{"hidden_act": "squared_reglu", "num_attention_heads": 4, "norm": "rmsnorm", "rope_fraction": 1.0, "parallel_block": false, "init": "normal", "init_std_up": 0.0289, "init_std_down": 0.0, "learning_rate": 0.00306, "max_grad_norm": 1.0, "decay_shape": "linear"}
Below are experts of layer 3 (counted from 0) of a mixture-of-experts language model. Rows are named router (the router's row for the expert), gate (a neuron's input weights, with its number), up (a neuron's input weights, with its number) and show model dimensions 128-255. Each number is 128 + 24 x the weight over its row's rms, rounded and kept within 0 to 255. Numbers have three digits each.
After each expert's rows: a language model's description of what the expert responds to. This comes from a sample of Wikipedia text that the model never trained on.

# expert 16
router:121074155109187104135143155153093110148137128149135114112107145134091158091164111140122131153108107168124109149174150141098153164137177148125139182159125100112086139090157073152094145130131120133147140141075127125140106146136121071101092113134093121070117142140125168137107075122088116154149122164122126151119146149135167128166103162121110144108148159164118116150137139106101170130102
gate0:131085134108143135112125135141086129174138128123123127124142168135104100101129132133119106151084110139114132139159149113136149159119100063123146117114103083144135128133177121147091128142166175148147102093125119153111122156125151116108121115144098125138103117133116147131110145109137133103155146123121103132160149100193154141145110110150138147111125109170164113121155145148124168109161
up0:114159133142096116143120117126139114071127141137142109124116094112165136145140122139162150112157150122140110139078102144126117100147153199130099144126135182105113127128088131118173117121105072103113153156139125091153138112122088153156133127132153111123155123132133104112143119150133137157096108137127144103105103151077127122114147153093122106146134137097099155134117102108142099163111
gate1:122113110115144147143113122124112128159118081128144086123107165143192104134149117130160193106164141159126121132128146114101143141139116099107131132163141125140172144111124140130086073127135116140127124169115103108138124144132127100086154115139125100141116107141119107128098104062105110084131129145177130158093121116122124124093090115161148098116155116147126105135103142086119139165154
up1:126096140139136173152133159120115153155098113128165106095129138163161137130134113133123165096141154155111137112144154141164125143118133131140129149104127143131143145132141137094125119111083077134128161137109138106126160133131146106103143123105156120140134127160130143134094127076083106104138115103152147141106107116140158135130094128160128123156124122188098123111078152108113140137150
What it handles: Sentence-ending periods

# expert 13
router:108099126116160155124121128124108129148148103162135120103115170180074170109128139176158120149114105144100146135182161130128127145145121167058152148144124111103117167106133099163100142119125165181168126154106145128109127120106102102083129103119135109107127121131151157149118101151135132147100146153146139127130149160162116112168084152131095136121131162143071131154152123114094147136152
gate0:084135120144118172148122137115105144125116099127105129102135162159104131114090114074168150127146131151052128086172111149113135152121165181140148081134136157171129134141125116113157135129110129153119169110130130102162133103163146162109159108127141113155143139097145108118135116169090130090148092145111155145112132153093101097142104130058091123123121097119112131139148103162081134154158
up0:106137112142115153154118142141099146112109118128121116100120156153114143136091125084164146117137110128070145106153102128128124154110156181159143073119128167154099132148124131127157139138101120158113171124111149082152120098154127143096151115140134106123139132107113113134148120150115126103141081136129162151122136147099109092131108141074070122122098095107134143132138108172065155157139
gate1:109124118102144108090098146143118126093134132122133119146125082158128138130167117126134114133099136125100109174113160128133128116160114087150114132104085128109094158124112124134154148108142141137142144144089147162109125152109142156128169145115065123181131132146130154095144127088143161136126129075149165141083136115090179107094138142134140137144174142106152135158120094136150103130146
up1:141134128167125139148164106112130137156130123127132132108133160107122120132092145133131148131149113130166162080127086121132130142096142152116127127148170137142159077141128137127115099166104119125107109121170108102152143102142117094131067134135191131069123123098129110163103126165116095110121154184111093125180118146168095156153107118117116121130100100152110116081127150119098155125126
What it handles: Word-initial lowercase letters

# expert 3
router:092045130087126144120120148124110110101144113121170116103110133164121141117116112146092133122105111184147176132114155157121122154152136145114149126132113135085130157103145114131090158146159155156158140163134124152114158117094158113114117114169113118122161145076149134122121123147143122137114147152097090117127189171157160112168112176095120157063154135110084087152105145104096133113120
gate0:107139119117154137166143088128116112141129105110113130130145145129141153141086139128154084146138205139122101156074137149137093186073191082166125134155145097116155104126116118115128125164158139089133138073127148148094158144154137137183110107146097105139108109117128139145104101113156143176141137151109108142124131112152136109147135133132083093125161132116116163145171141112127100139135
up0:181155130115122093163140139137139141115136173156142144134149128123103170138130129125126162105125148091143107072150077113151132123122094140115101104119115174136138152149118149143123152102105136186113147134095142128186081142128146093098137122131128096130151117173156135131184077118116147160140123126157129123143113083175112116094134130149155119116131143198119124135085137173111135116127
gate1:158056125155112150156136109132089135185118114135125105104144084161106174142160131140110101138147139111118133158155155145118115093141144124129120112127117082083107135084112150129098178095151090092114133139127126106113170137171111089161130124128103129101115146118127148105130107130165137136143137124126130126124150133135084130099144148116162164138144154147180125121113152128143082138114
up1:101196121105137110092130170132168125074141127125125144153113179106163085101100133110152155126112117151144130095088100125153126171112114139140136156134129170173133113164133109140150078146111151163128146131127133153134078117095142154098129129124136126155133090128135130134122149122100117121121105137127121132149110130110185129161111107138085097123100123105060130121133112143107186116156
What it handles: Name-forming pieces with y

# expert 21
router:129093187110133139129102135139119122135160113124136093095104135110083136101130129165128128160103109150133136128141137132132131147146141151132108160124137109094111141085130114149131132098160155135131105143096159177117137154144113096101126134135146151088138153112160154139108103127074126165136137205138109123105138133123157131166106181109117129106133162142105137175161151086090170154098
gate0:104118171120099112096133120110142131126127136078181133092097115144123171118152095140166123114085119100140081090172121121134138120117137173133126127130158153109138114112101125041113157107132086101157128118077137145091119141158155130100120131139103155139130133140103102122165103104098083121165133125143131139127136146169103115143160100074151142175154104161107136134107161128141161126097
up0:154160065154170142168139117147140123141130100160144133157126146122085098127123139074133117143172139122098145122126159122115126148148145106138106139180143125132140165152122122138095104172139116134098103112173129143156142127127113141115129096127193095111128100166156134134104126159152187144121130131101126112091125100111131122104123130173118144087103140106161134147140092125118144116148
gate1:135157155142164139115168141115135165151113120083115128119082116103089151110129108115153114089128158122108147108112109132117164152117122113146121096135146148093097109166159136098102172125134089132098116148086133159103166170117167109089138089093135138113133175163126124115124124100138116161126136117141125114066128128104123129155088113118147137125114130102123136116148121159137150126103
up1:102134096142109119064172131140100183128135125092124127131146119094118139124110079111105147149156131136116145142105117120149145153117088101134117098122117175135118141174130107128094140116164143120120136146112104142113157153136121121130153068115081122154126166148109144072172137153109130150128140086133121107131150112135140134090109081162099137137102113112109149125148069125124130106105
What it handles: Line-start list and table marks

# expert 2
router:105122139111143149134113138149091129150168119159134094121137152154087171086150144131114131149108109128143173132145165141107118135136108177104130170133108122078115167094135120152096132126126120151142128165101143144147147106106149075092132142105105119116127116107117180174096093165122108167102141163143139134085154167139129114148121152114119118126183168177137127158135151124128159126133
gate0:094101111130163115116140132096123132162086155126173077152127101119145157158124154153123095138126113166145172107107180141112145139152148141100130133090150106163138137084117150159171158098123127125106139104096149165153101159120130127127136177109142128069154110120147134123137124130139123131152129122126147146142137141148111144142135133081114080128095149097095126095112119133178133116098
up0:157143133097127147108114145074117148140092130120135115133138108105115149137139138128108124137100132163102176122103160128139186143179127159130127121103133069151161090074119122144157149100146129180150147083120113148133128134116143114118165138135137126084148105109159150091113137131135120156146143124103087145159171142141141137137144102121066108143135139123127099121120157146153132085112
gate1:154146100163106128180096125138141142175161099121090135130130114145161131146141136141163131145067137119140076141113135148133113135141111124109112171116113154101127109147083139173120130134117158119141106170113128119146120089153164118149130095101122123159123146145131120072112115137145097144118107129143136141126130101121135142151187141144111141095160077165180100098111131113166150143118
up1:113098143103130141089166135098117121097080134129153130122131166106090128104110117106113122101167124144109180091156134105126146138116136133120144081148145091132147142102157127111127112120136124147121134110133132134121143149105077144102125157142128120103134130118129141193127143116129141094142159132120105102120116132135130105114073103116131102174097174098085147152149115114081121098149
What it handles: Early word pieces

# expert 23
router:121107163101150173103097130125122122098118130149159123111120131131104179070131131148128128135116104151116164131137134126132133160145144188084157159145145116107090145079110117137130143138122147197138154147115116165147132146120129098106127115151096123111127150121132140136113117169095094160115111154174121125086140183124135120123100144099147126129131142142098143123120142114093156110114
gate0:201117116107067091148098166120121141078099136136131153112103123152174122145139105136167109151102110110084148124110111148163144111111140127127120125122089124154140138119111134166151137143131123120136126093122131110092149098174140096161066113100129155118114119142093099107145125113105119137111139139158142156116148161118063079128151169122123127138098124127142110110150119140114119166112
up0:173089103098084104127096161136123170102118125125124119098088149128154112159132104138165090162072154140081149116105129122177182106140151145115100109101115111181127102155105107152160147128156131115130133103103130135078155104186162139156090146144134123109105091149128139124117118086103128166102128112141110141110145165109111082147149193136148141176125149098116150108109133131101162142130
gate1:139101155106132139138155101131143187140090132129128110123112112133119153134121123131185149102151110080128100090139138150150093114166147175111156128117159090081084166113106142129128140175143142132138169140138135141118136110124144133182147120156148136126102114108117143113142153151058145136113139134126163141148104117160119141132072161113147120120094119109121080109132157126162153148133
up1:116165112145116121120099149129103079119161124132140131118132144111135094121144131121069105166095152177121153166102132109112160139091099089151106128133107154175154102134145104122118114079121112121127097111120113125136113140125114127077102132105108121135157140159130122152122073109198121126139111120127098120092164121093125112108172093137111132127166138153135155148124119122083108108130
What it handles: Opening quotes and brackets

# expert 12
router:093100115128169111127110139109118133125146128123165109132110142106125169061133103158109133116109116134113151171158137158135115156119148174124136182140138098120117154079140097127116158132141132160147159161111165200137126138133100098112108131136152119103116124093141129160117117145078089160153115207117140114096131162134152146163090150127136142131157155178095139134127143120093135134091
gate0:135110157155105155134116146120137163106112165162097143101086124133128107183106128148106133143103124130142112131098071140152097123162140117101080154120140131187132137110135092111123158115103123141100157121144099143142137111085136110176116129161156125141120130089138131166172125128112091126095094154114067099118126080129101128128119107144122095124151117156097128139142118129086145161153
up0:119141122116160096142118135164128126145139089111153121137143146120128138085179148113115119116158158130138150120146159142117164156096129131156185127110093128092140099142138135146125117141130144125144103145152167113129155128175103124100143147112087150126111107149134144074099128140123133145160155105139169145146112168113153115120151127137112167134095153127164161135085144119121122134084
gate1:126144068126152094141090140175088109132079140107167166114153120117168119097116111138161132140115124147096114146133143180100149163141157114090137096134168144130120116173134107071098099141123127126150142102081149118137085129136116123122144119117117136103086065105091099158136115089156132089118093124139136125143139130077107132153129145137106163131155109167117104122169131080141103157105
up1:125132155133084160138124133131149162134155144103106140153090144117108129146127095114126139124139124118118150119102135112153123107114125132153121167128059103084101164097115157157122143115149088138143148106154164142133161103085148134133121134127122136122131129138152171128125136139119169169148109145070108128107130135170109103077088121136120105144122128127133112175107095146104125102152
What it handles: Commas and in

# expert 18
router:076122164103125138084114137099123128106135121144138092127105152125080158076139121131117152165112078127118152145157137190128118143144149178120142150143146141092099167089118109172125150110117154158154139139108132125146160111116131059090116092140114157108137131119150120144149131163094076155144143151121110145125162149136114113140105140117135127104148153183092145123128128105127153119092
gate0:120110078137100093185188126112118123125128132094156112124148113102105143105122141130145129122124113169117116139132124099129130144140130126163120173114128111123121163131069150166121101155151124192110134102116120122159102170130108152154155145155118175125098159130116133088136098161150128174142134195145148179085160088120092122110118159119136115121129156102167133147132117143113142144138
up0:135135076120134080121111141156116110115120154140126099125134139096123130153129124114159125162152131182154123149136125131151147145118127114103129190127106120124089178090120088120099137110113091135116127120157101098111103152112109150096123093147098158143108107105105108108125114135146108123109066136090121111087141167090069134121160107124118118114156154135153129144103096137173191133134
gate1:172105159166156100092145098079139135132106130154113105161146189126120111119137133140140129114174075133139120109123084152109156110085110139131148164130151153068141180121144137126140116111135120088166130098063155128077152102097133140114129121108152142145124182140142145104139092140125123171136185127112122106112117143124117112134105118124149105106146118102142112083158112120108145151149
up1:152100142138169100089131082068110133144120123130116096159150158127120127135133154148155128103162085134137106115121086153115166110106099141146139156090153165062134166115156111113139102084132135098175138105057180120107146109117145136116123122121129143126134169169139123095144089137118086156117174119096131116124117136129115107127106122129155084121129113101139112073138107122117150146145
What it handles: Space before numbers

# expert 15
router:097112130095156153094120134115111115158134126112150108099097141133087159100178104140126109176104097132104122149166167139118120168168129160111132156143122094134111161105120112151114142120113123138147110157064115176122109122148150117131133103152136189157132116142109125103055084137079120150143125159129144102119142130144148132176099135110123174116148168142111132138102101100079151126126
gate0:134117121137114154146112141122157128127090143125098120142151076092137143137134128121126121119090136125124166096173124136156150101149119104118120132119116126149135143108096144125134148129141098138150124122091139118144136158134106115099145090099128118134118115147140122126146134156118119165147101088122077102146101135105150127160128149127166151135156128110087136111168084096088132135147
up0:126138169146146127090126143133121107106127142144088132110174112102152121132135105132167110186054143149107179122137130140131171134155122150108100156140079160119125161123101129137129173144144097154128097118092135118103120112152132117107120116109135148136141122144124131159137106174092122160131133122091116114124116158109120152169110148099141133153162124085121158113155108107112143137133
gate1:121097129143177103099167144153100135140139100117113116132104140125140117080155132114119153117135114098122102168130151105121123128108137183108151134148102112155138091102106124146113134127163078154154150095133077129119130169143158097135164093117149103161146104126153116075121124123146166188158136129119125130103108113121148086136123181113127129163121113119139164130139131118163102116132
up1:109162094135110098136170152143134141116122125109138132123154114102160145130080143147115127148140127151145107167146161103166175104112107132127148133125121163142136133098101102126119165115097123136123161141128088148137140152144161170118114121156107120119128171124139132090127137122108091125128106128090159118142139113143152117113146137120114113142111132114143081137124127150128170143166
What it handles: Letter h and consonant pieces

# expert 19
router:103103176098147139131121143106114089135163103123137089093130152123094149091123114153115127137070093167131143168147150145106110165163121175114135179137131102107096150103147091159106153133124167132143132179124142168147124123112126099119103121117143135091121116088123152152118096142086098180144109159145107105116130143163131122181113152094135116112124173170120142142124174105094180147107
gate0:121155163151121141152165090074132112182126134139078110166088150124176136098113120167146147158129098142103127128161115163132119127176110145120143143130121127075085056133146107148149168121134066150115105120132152115127134104153146131098120125109105142111109172192119112103129123120107119114093138150147158126125113070162114122142133131150115122165133107126163143087139111123112135143112
up0:107142160163137129084130120127139139064121149140140123131191111088119169093107122123131109132115138140170092155118154097106115109135145184125100138107088157112157155099134140166093095157125085158115179116154064175166110139128104115096122170119163157139162092135135158160101127115153108133129123119121094102088109183110128108120111099107098153146118124127115140103123120128144136115099
gate1:083107133079105116137124176087128140152130104113131101095152175106139130109099109129099113113123123132093145111135064161110148134070185148151132131118147135120145167143152141147150148120100109153137129138107092133120144127126134159173158120095142121144112118086141139121140081119140186135124104153135156152112141120153156114154118147095149107162084120115112155104154135157122137129164
up1:071110137117113132166134181084114135166142128092154104089143152129125137111095092126102115143116116130103129094163108164117119138100164149124118151133135140118148154137125147155118137132105126129129140113127091131158122105117164162213130111104134127158092101066111165117152090119128194127140147118137141124119160109125140112164067144149137115156101135130136138132147141139130133113120
What it handles: Year and number digits

# expert 5
router:104105119106161105134133180128097142104143107194192099098111098096119172135168101128111127125113114156162133120138179138118117145123119133085126153127118096093113172113147096156092136104127124165118112171147116142101159144136109086121135150139148137141124114118130111152118131138089127140131119171159080131096164160140144118161089145088126125109107162154117096168114133123095161112094
gate0:110112156152142100097096185104136135124153114119145132129137140115116096103141092125086096131137130149095125067146093136102110107130114169103082160140119156161127138150159155147148141119152139154115144133166062131118113150094137075100115136108139069160140120124145102157124103157115145138121117135115092081122137121160167066185134092102136127126101149120117124146152110150105092124134
up0:080130131124112096109100178122141119120167121136155139139130148132100076098131125143098110124141127154095142121147087130115124114143135179110112137141128149126140128134166140161140152137125135125108150136165053142126117143098135113106159147118134075156141108125150105150139098128096134138119115111132094093130144137158151109160140107110139125110076155125114125144152100182141092133136
gate1:119105191138157115114137160091107167092137126196134110106154112126089106175125116146130108146125104190137128121155122107117125182072155128115128100174136179147144107124141099171133115149139106130146111130136130158105204124116135120166097091121122153136145119126164179115085165148125104087120099125104139135142128153139127147131122124124130167133133172101119171122072125147145144147146
up1:099111173139158099104132148063139137134153098172105107129133136113136158190110097159115095089162094180129135128116123123087134178101160143115122129161122131140137120155155082142119103146124120101132114122117099157133205130078114133151124114121110119154137092133138162109148130149147083079148154105120123151138097159131133143133107130059119162105116106137104153144105124102146119123158
What it handles: Mid-word syllable pieces

# expert 4
router:127122154122147139112092138147087142153145088155149099091115158159129151064124121146140119160100092134137115159137158123108109161151150162112152128141134098098080158104129127142096127124105128156123120138108134154150096123096127079111114141118137160127161103117141156151140100162121116157163137145110120117099088144153170116144071150132102140107132164156105147144147188093091137149117
gate0:136124127125121118139165167138123136157130118172162143098158126154104159108101102145095142112099187080142187123095125097112114149129141108160120106160100139098143111133128095109123114139115124133127101140154084125137146142114158130162161166123185127137142105131098096134109138120106108151145137128156165121160116139163117175147162148115123110166095156147142132115136089124135092127095
up0:172130132120110123136123098092127095103101158151135115141104110119114129137182105140131143129127099149138057108152075115125085072100100128110128101140160123125154087151177120124124126110107119140121167140120136125133128100143102137073115096162125100127144137131137143175151136141143098142165114142136133141097127088142137126116131148141151141071083133118096164171108122169141127134129
gate1:155136160166168119130118097118155132146087087117125125145148125109150171126103131164119150111133106135153136109106167162110123143116179120108146127141108122136146140084129093065112126150106152163133128132152079123126095127156126144153169144136121085173176139188120156102111097148136130099149124117127130088162116103147142113150116147134137146110160138128130139131139142128094109075144
up1:159140154147156111142115102120147132150094078120116109135146129123144182135107141150119148103135104138143122111099146149112132160118168117098141134138110128135170130085124098073112127150106154138118125135161078123121101136148123140168180145134127084154172133172101160107112094137148145100169142118133131088165116093157150108153107142128141149110169130145126146117137142131082098088139
What it handles: Word-initial prefixes

# expert 17
router:099105134088120103118136143147113096098175101146152110096104178119105150113134128132105130156101087125098165157167136163133129184133141164120144145139146123100112147091151102140130135140147134157146140146114155174138123129157106102083099101144142155093115126114103109138096107149086123165141102191106115106104137145122143132148105156092139135099126173191091139155123135120073155141101
gate0:085114108142121124103122171093157139122112122119120130119128090108126176077116097133093102144146151097123132108125142143092123155136160144145144142101131095114133116132129117127146153131100106128135129128077114156127124107164140091156125138125098085154119072183119118138113119110118098109123124141140095138173097095106133172134105119097172120153084086115112104160112104134123118117142
up0:194121140126157112159141088153101132137135125124134134136135175134140066157168172101165151103099117167136136139125116116154136116122070109138092125135123155127127132135108133127122113099152160142125107107174158101127135135092110164119119127126142150101128183085125134124156133132135141130131119142128160130107137167155133075114155151174102126116151163141153147085134153098125113134125
gate1:093082146104148111148130145072127123109143115117116126094143101112168131068114122116180158125127120101100148123133141146090111144113112160107128096141059117141141117122113081178114117097140129137153138125114107151130116135160106113151138116106110079121153132095105123096124139100099171120092120137117116101156100149177157076156140127144149123086160107169114130107109135156096116092168
up1:080094124119141105143135146073125112119152101108104124091143095100157133072134118110181149130128125111105122107150133137090112141113097139094124109134072117154143134121132076188123119105151118139139137103123099139123125127172123108141146102115105087127159123098110119109135148120106168109091130151119109111157106135172149084143133110131141124075160099167119138112120143160100117092148
What it handles: Table cell separators

# expert 10
router:114110150103166159089116148142088130095133098100127105106136148155140147090103128150130125125095094157140138142138165172081113167160141138117153137120111143090107169106156134162124154167115137154122116141110130130137126112135120110130142120121104135131139136114114119126107095155125132161136118159113132108124178121151119160153122155116088139107112143164151114174173167096089132111108
gate0:138131122102115103150127120126151095097153127092135117135139115152112137133156120093115121137122105136131103130108169128093088110112128121128144130090125141144094117094165084174137095101124136159135116130111122151129145127139087128120142127156103137111109136111182144122080156122119121080109112152100082127139113125127120094114150129160145129127129201116121117130120151071098125092115
up0:091115111097143092117165069141112135135122169103089140093194136133169145101120159092163164132159135155136136164116116136125110116128108110124127149137125147100118111133160125112115078132146125151149099152166122135123138124127099125137118137128136121140198179109141091118140166150134127127122176128113158087174129135148094163088085176127077143143115092118127146139102148099121139162154
gate1:147134102166144140121176165133108107139132127133126182111139139119140078163151114095121061124186078111142128123125119134113111141120145119121121137175143132106142171085097117135132079122166156153120142101157130107117156124132088110123160164158120115128116096133172174122133129143113131143116208169123091132115168142107140128130113121102135091166112136102165089160118114080110133131107
up1:125090107162189077108126170127102132109119162109152161100183157152119076155107103115140105099178073142166082125145154153106141150159156107133125153123160148116147154119145134084120099099126137119101135123139123124184145144120154115136127142168126086101148124102166151124095147126113132162099148160129126126101135122155135103109117098144139118150130143096147122155118129145137171127110
What it handles: Word-final suffix pieces

# expert 7
router:100065158125137124096128131135107091126129136148128112112116163119110169078165115152109120122100123146130166166152146141116135160136102171135144154143126118086140143075131102128116148134122139143146147150082124155144169143131145094106129138137113125106116121054147139153130096138083076158097131189109115106104115182122126147172065156120127133121141157151088136151155158146111138156093
gate0:115170098138132085119195114086137124140152147151121159120161146136093127134128082142167146124110126119116128153134103097110123155111206119161129096111123076129101092122124088145137097130122125144154106134110128104093111091143113131087128116133149137124140138133124175125124143108123142134184119125147137107098104118130100139125116126101137089114117106145136134132113122103145116123108
up0:139099109114139167149131149128129117117110134090152092156131114096129124093158130084143108107169114124174117130080154112117090166117076124100103176140156102099163155137140152140142160105113158140143132115122107149140116145100154142149140152154147108112090145165121134118070131137141163072062151113112117144106139145117114090136177126144149145132152143116123144113173135147106074126150
gate1:167174162121108152131136120143139123135113132106133088130139166146143097064140121120121116176188108153119111050112112182103112113122095090127139158137096148152111160093131141123117099099077111112091169152124165149148132133118157122110148123150103128165116122142111120187138140157152114160109140127159115158143123119098175147127095153172114110114132109125128121128141108118111132095137
up1:122177130139139119131088136119148125149137142105121093082134173112130101076135148158102124162166125142112102091122105161085154122099105111126149152169114127125124140096112141107108117090121129090103165155129162150129132153128149109134152140154126113157103117150122112172146154170117114150118121164149127136101130146078135163146125159125084125148126129135121137123120106102083149115121
What it handles: Prepositions and linking words

# expert 6
router:116127188125127175134103135127109119118145120110140113125125138133120185093163089165138110122098087153136187138135173183118135190149144156110139175128109125089093160101121083148099145144146131164159121149085147157142138135134079061089117155128094167113134100092137150131133117137093110159123109175160133134134144147143142118153081141115128116120142153158128115167155157137114147089079
gate0:144122157160123149128098132155101135151134127139160146158151131119118150121146153122117134150079169126121107119100170136153130173148150161139146103167090125114137168144123119124093117123124154141106148114140167148094100105127155132111101168149093151130124127104117114112123127150078131159153094171149216141125158116144150129144142115120137124112110114123074137139164090108098142119125
up0:130137149140139136119105153132110118136119127166152154142149147092096138096159145096122138146101120089101099082132141127129124140113145166147123136119093105135130161155137142154069111112156144130144132128146110126084136111129141104138119158124126138154129143130144121114110141082078138127119133181133188086144155152129141176142105107136134105097109138122072194130149145084118151111130
gate1:133123129131156157079118138139113132116120132087127111118149138134153181091148121162137146126118123137144128114112137079115112110167117119165141152130103127143128127090138116118152144152120141141131141123158141142068138150186100104144109156139084102131153137134143118117113164133193136159138087156118127131097131075110142103150146132133086081166107152097157100172097156129153127147140
up1:128111136133124140117162109153121146129167134118138110127129114111139108099166116117158130164116118122151136153112094141176129115162127148154154077124138153138120136115126117138098143085127111139104140092122121160112131129155103117092131151122083088092137163118184116129119147163139140083087135157063132106134109179122128112139157130148125141145107145108100077162125121079112120135093
What it handles: Quantifier and hedge words

# expert 0
router:126119119091173129132128176104111124148102113126145118090116183121059132118176155138116084118101118133103154127162159154121115141181200141104138119138103112122122145118148139158129143108159159173119116149127104172123129130098128109128094105129132126113157141102113140141129077134094120159117107122141087142100119099136178159162092140097120145096155171169128146162165132104089138150135
gate0:109104157128128114099135119152129143124089167149123153110095106116133122147124086130148148123136146133109115134128130114116101144137142154105124112132125143146139136124132146112173129145146094173122150132161148074119140131130121133157137116138087104160150165026120123145099098116102127187131136089138150150153128155093143140130122177153094151149101128120130088111174138069156131115133
up0:133112162161128137138116110110145109121114136137152152135128144123146157161082143118140141162164098133099177149127141140168106165140117134083131125104113136139116091140121138162142131143126175140107092143114122152077099145118122128116104125155103117116171116071073094135164091072091097128147142103164120162130168127145145146190123158142116101117112143140131094145155155129086097092181
gate1:118078134132173092118114146126151139115160131130129143123095122119172102158089133104145147145126093143075126126082145108115112147118105112152170097141160084153125105113099096151119102148154144131138124141086129176146130110149129123127186096095140113125147140160129111108156070135080122133091149120132111096115131136141122145145137111099131113137134121107151113071147182118109102142198
up1:097131083125143103118115126175110141144107118104150140076124154113164088083083142175118106112113129106109100125125158120111129144148140147167144110125147098124120105101149114110098099115077120154139119155111132151107116134142151085127156133146117168130157130139129119116143149109120127138123111100115151116119120132133113079146137107101115159124092119126150119156096165108116110113152
What it handles: Name-ending syllables

# expert 9
router:122096127077120164105127147119112128132142098120132108057145165124107137111161093125132120133111112154155124142154175177118122134164110143123121155129151091104115148100114102148109165133148114159143134136101109129140162120104099106129123103149074144087134121105111146125109119123123111151129118133140137112106144167142132107158084182117125130067140147127094164140146160125100191113113
gate0:125116116101124128173123099127112148128080119106135124142132161185099155094119110121105125129117107104135165105144087150148135118163089085153132152124163113155140173113104121166166123099119077137092152149102158088117089111117134105117177105085086128130109114142088121129070125151130118122112132118165119131092144109127082132151112103100144122122191103137115146123124109110143160122148
up0:164138134135171091112156149145109130105165117140147144114110165103116130159118130122074179141152130164148140083107115114148106153122101139129103092122119121128122137145138121142088109119167152122143136086139165116124098138117094168131144116157100098135106121138171078099125132124156151117138128153096157134115138111124113132118176158109102132152139141092129123100172113112113116144124
gate1:166107076131124131134112146123108130111147116170175158138147090098152124127117133097131168137111138113130131129125143161115131146148104121091067143133165154147123136117090091096132121127177078098157089134114120091089141126135174170106152129133149122116149162093119155126125129148087155134085155107128119141131163136127115125128079159142107142120129126138117132147124155105115067158154
up1:154135141156131102133116158109118092108104121149167113114129131110141147108146137142092155090087110157113153183142134122174133157149134117116118114172149098139146134127123135076130108082120126082174128115114105156121140115139113123098140151139128113109112163071116093120122116163088105127119178147113129133136177142126124102079087133133097114104147126157140149096127146149176094134134
What it handles: Capital letters in abbreviations

# expert 20
router:111123125116164142086125152115117072146112127112135086088129145149120142103166119141135119120099114151131169128098185144087162155171166119082124197149115093080082157117179138157062147114155176148132139167120111133122118121131150113108145156128142116133132103114112149184124118153118053149127124140153119142127090126135134124135127143104132162151137169180128101119134119105114176167143
gate0:143155122090152116120179147116146093133162122111095111103205150121140078115119145164109097156123130142116072132117154091110137144134114092111158152128140130157198110136123144132108126114113131105127137130152141123173122168107106100127092113133151132104145107092140148141080042135147146123137104174136133125124103136105157120172119100160142145119152131102156102093142158118142139116124
up0:104105100154099098129118119139186096132183136089142180123144124121124102114148130180111098117145094118150132125125089174123101121145118107144132126106103130107150124147144139130131120077111144128140130148148180153148150146133130121154134097126106147135098138129121125097171122102077182122129147132147110139144079155088194127107148128142136122155170136137097110078079149123157105132116
gate1:141131115132157156146122134084137112072128095088124153133177133160114130116100124117153142153134155159151176114090084142154140139127062074120099175088085174106136151149135130108147133108125157139115133119094151171141134099080122108105106111124135149115140133119115149151182176165151109118130105152157077157121104123142144133097128155113098100126132146148140142177137124094141083129160
up1:159099178125152103109114138168116092099153110072128142149175201126188150142149099116159072164123141147144140110080156168120115143113146087126152131122118163103143130134149122156081121074131117134133111096104113108136131135114113113118122117100093135140096168112144114118156167118119137131135109139100141132130108114148129113109171170148148097192131130107112152141105115139087131123125
What it handles: Inner Latinate stems

# expert 14
router:111117187130148165120103130111113100157122123172127137104099129136084154099155094158142120142107114168149190145199173123131132159139114154098131148147135123123112159138166138145124127131159171132107112153122145126098119113124118084115119097128107155101120139113134089150123054145079052151131132156147121107129176142149156155158141140121139170114161131157133086146144132106073158156098
gate0:111161132179118187152083145159164165157135119169076133143103112137121211112084151110145129153068125147112112132178179133116116101139088125110106169153121126106149122140142139143142111132181135131157119163113148175112140127108201105162146119154108126134138108120130129142109122106108118120093136107145118148097169139172145160130103108158133153134133144119125123129121136146129148122116
up0:155106127146086097104133118147135123153141122111148131101121138097151126135131129106159160115156180109144132136100131115121124181109132132099120131095133146132148133107105124123135132173109114102114148110136134132106110119139120153166094135129118117155131129086113134077150146142152120135158135147087106135129102150158117107117137114125106119076171131109107187107163101102134121122134
gate1:153109148120059116092169126175132137109144114151109122127129104154135167147129165179141107147119091169126126149156141156140130160119112108116140129103125117119109120150120128156160163123108125156120155174124148154148159141151161113120129113119153116128138138076125146132094116159166093101146110111112127142127136138170154145202141132130123097173165166144096110093129136137118138086142
up1:099127163138168126146096107126108111125134154136100138116152132119124111131128139096177153155148134096161129151143190077150081121147088152194172140132117143151140112106138147139094114153119139092145120082108090117130103132089118141102130107165094110129129147139148129133144152096104175173095144113139155107084136087131103121133141101167113156118072101103145098140080123112138105143162
What it handles: Mid-word consonant pieces